{"d_shared_expert": 640, "head_dim": 128, "schedule": "wsd"}
Below are experts of layer 10 (counted from 0) of a mixture-of-experts language model. Rows are named router (the router's row for the expert), up (a neuron's input weights, with its number), down (a neuron's output weights, with its number) and show model dimensions 0-127. Each number is 128 + 24 x the weight over its row's rms, rounded and kept within 0 to 255. Numbers have three digits each.
After each expert's rows: "mostly gets" lists some tokens that are sent to it at least half of the time; "comes before" lists some tokens at least twice as common just after its tokens as in all text. This comes from a sample of Wikipedia text that the model never trained on. Tokens count by the router's weight.

# expert 28
router:117122089119083125104130106121096167112092129152081132113123123129162127134148100103105150110151129132147121145128146128130127108153131109120094109103121075084118148134102102154117103140143137106158112120149107181169133102127154115138144093113148089115127088125125139166127133133101117114159152090081164136121153150113140151109153093115103085119111178104108136101152145151104129119155
up0:104110151108080120138123162105121139151097148177104116105140127158156132099157105116131116113144151112107100185193096153146146110138166139165124127146083152125157166128121092105123160114091095139145114104168145160130119121135105161184097123150106144141109122100145128133082074118132128098166147119140176160124122141154116129156117140143130133108116090153154139124154191099146130093120
down0:111124137107098123125133176118138106139172114137133159134114094122111080135156140106116156132152191140143146110168152101152129100119107157162166173134112128119102133106117148073119169088112136098113151145152106089124119141102140138103100120130129064126125052077085123092121144097124124142084115135141132104136139126157129134169115177157141131087149163096131104114160138133125164153173
mostly gets: " rock", " television", " front", " water", " health", " short"
comes before: ".", ",", "ing", "s", "s,", "s."

# expert 27
router:069135131124082146100176112112113172128115123147111125140148111140151170155150087126087153160128136118142134179157117117135175109149114110144120107121145130118130141082124081173121101119157155078125114142140120148139127111142147083131163114102136109134142127092122117138123102135085094129146155158128130172108094125113147144105147104070121103147121155136097149110130144142113102086162
up0:122103088107133110121130168141124165082152152108136139121134136147088151135117112127135137176116137121099125111133174149128099175121146120129138108079124135107152111102127108175082103108138116166098143122156130104121155154169106110129096142102146179129144147109174091074140149117155120142130095150084161103171095123130133131098128168111147114168158175134082162141090117102176093123107
down0:134146144166144121153100119150150097109102143151148175083135120101146118107137158126152108149164097116159079154165121137142122108140125172173062107126125128130126098122099136134182128105119171139134123167115104157145122104094154147192131112144137141163126124127162131107108127117107129140139120090072124122112108131101120148123112155117149088086181108127146125166167096110157191147120
mostly gets: " it", " who", " which", " there", " she", " this"
comes before: " was", " is", " had", " has", " he", " were"

# expert 22
router:074094123175143154120147135117076151128116113114109120140152097109154151148146128091087200143133101139104164166132140088145148115150174120152111169145153117126097145137140117143124083163151140091133120141154109158157130116118134130130113102087128122147119125070160123144115073114109064110136164129143162132087120169096135149115114114115131108135098139134106160114153158133116112129125
up0:098108125174164104120105127140103149115127138109121127116142140131109109130171130077121157105079139080116106153165163100100143136187115133118141151101138113158125134133153124126092146146126134126123130118166107119146088156168167142151119135126098179162126134115126157124134149076123097127149101167134118113156113135147102092128160141164078133155146125118101083100112162156081152058141
down0:134121130089091125122141096147168126149118115130149104170159146124198155122120138155123148114135112107112077140118169118138116088156126135079128145114117106117099106122084114129122124152099157140113126091124128147152144106165150128112126088107120118162079129112117140123107138115144151093113110126145117144125120145105122108130139097093134187106132120101094158111183125150150118124160
mostly gets: " ", " rest", " represent", " past", " present", " host"
comes before: " |", "|", "ing", "s", "iron", "00"

# expert 10
router:095125126158119098132152139121111143125101107159101137152148129134132145150158105137118138126131109140118106143150123112182148114144172095130118111101135115122123148121101114127133095147131165088149124171149089174165152115132147125111182109129141073127149137109144125167117135114110057129147121137120176129129140135097111122100133109096119094151106120118135154099156141152090085120174
up0:108108134112133159110121159132144133117107144144096144176116144135116162159138128119140107113121136098121138109151156128094121100114111132116168113167122099127070120143110080110139131188164139141187137143142152104111113133123107156151101077159133120115085106127136134117159126140109110088142122116087140163120115135123134147135142124145130083110080082149153131121121129093137133182142
down0:166140093134131112136124147084116101121157086115162091147136155136146083169121095104117121129087143130142153172126085171122122107104124116146098148120131175139136152147104142125111132153078129146121157116149114118150146135105158125141189070128107154174173157138126161104151110098164097127124172146137123114171142110142101107137125107121146089103144119112112115117129145135142106104123
mostly gets: " up", " over", " during", " under", " after", " about"
comes before: " the", " a", " his", " their", " its", " her"

# expert 30
router:115108115155093172113186154113116138111105055156114123163172122090167146198121098152082157175148093165135134149144112128154162105142135145158088119096139105074098153137135109142138079149135158115118113121159106121146175121111140111168132057118134126141165130126155100149134116128117107124151145138112143151104134180125118143105144104087122120124083152122102174106133129131118110123151
up0:130108128110121119118167141145102127140143145113061169151119099097156137158188125120103148142148113119164125109117076136108148115120075125136135062140130170173127141085083135158149163130098141146114130163081126106115118079180108151099090076096120135103150137119149142141131119123111131166174129092149128112123162151119106155092094138151121149111136174139121157138155113118082139122155
down0:105150116146133153128093113140132081122129135098131100120119084150134155149115110104143130105154121180116139128145150125108110109107136158086123160150127132121126117139136106139105143131128125151168110096119089167104108119140115136157130129128130158111098143118116121111123085134160131088165097111064121137127141102140105148113147127154197085104095115110072125176139152095111147120164
mostly gets: "|---|---|---|---|", "|---|---|---|---|---|", "|---|---|---|---|---|---|", " ===", "|---|---|---|---|---|---|---|", " =="
comes before: " ", "\n", " %", " Votes", " Total", " Notes"

# expert 37
router:087132096131118103115151093110122132131118128141058138133137102133148120154142111129133148154135125127134147138154170102141144106157120105144136145087158109108105124116124118167118109132142141101110129132125077185135155095103136139155171109105133103137162094099142151160092132079100085155147157098070139137119107123113162128112152136087112091130132163137110155107170161127077120117192
up0:139123172122111117113143114106117155102144148152147126156164085107127120166134191092162175144127125104107102164160129094171136109139148149110124112133147115132137114124133125163102128123141121139132138141176141117105119107135185108127108077134161135112151152103136124142146141132121110138148133113093149120139177150110109128121123107099105114127143124133151122151099118147086107104146
down0:111158142139099112155141152107138090106117127111158076158088106095121129147119145116108132119143153133109110122132119142101140180144127070065137143161144124172094144107117145125131086143161101133113118128113142114174129107100108118143139107103162104140129124158106122083125141108121162114067125112122151117158081148112124183094132149090119159111124157106114147171118138155114141145129
mostly gets: " Date", " Apps", " ±%", " Candidate", "Population", " Loss"
comes before: " |", ":", "s:", "er:", " information", "=="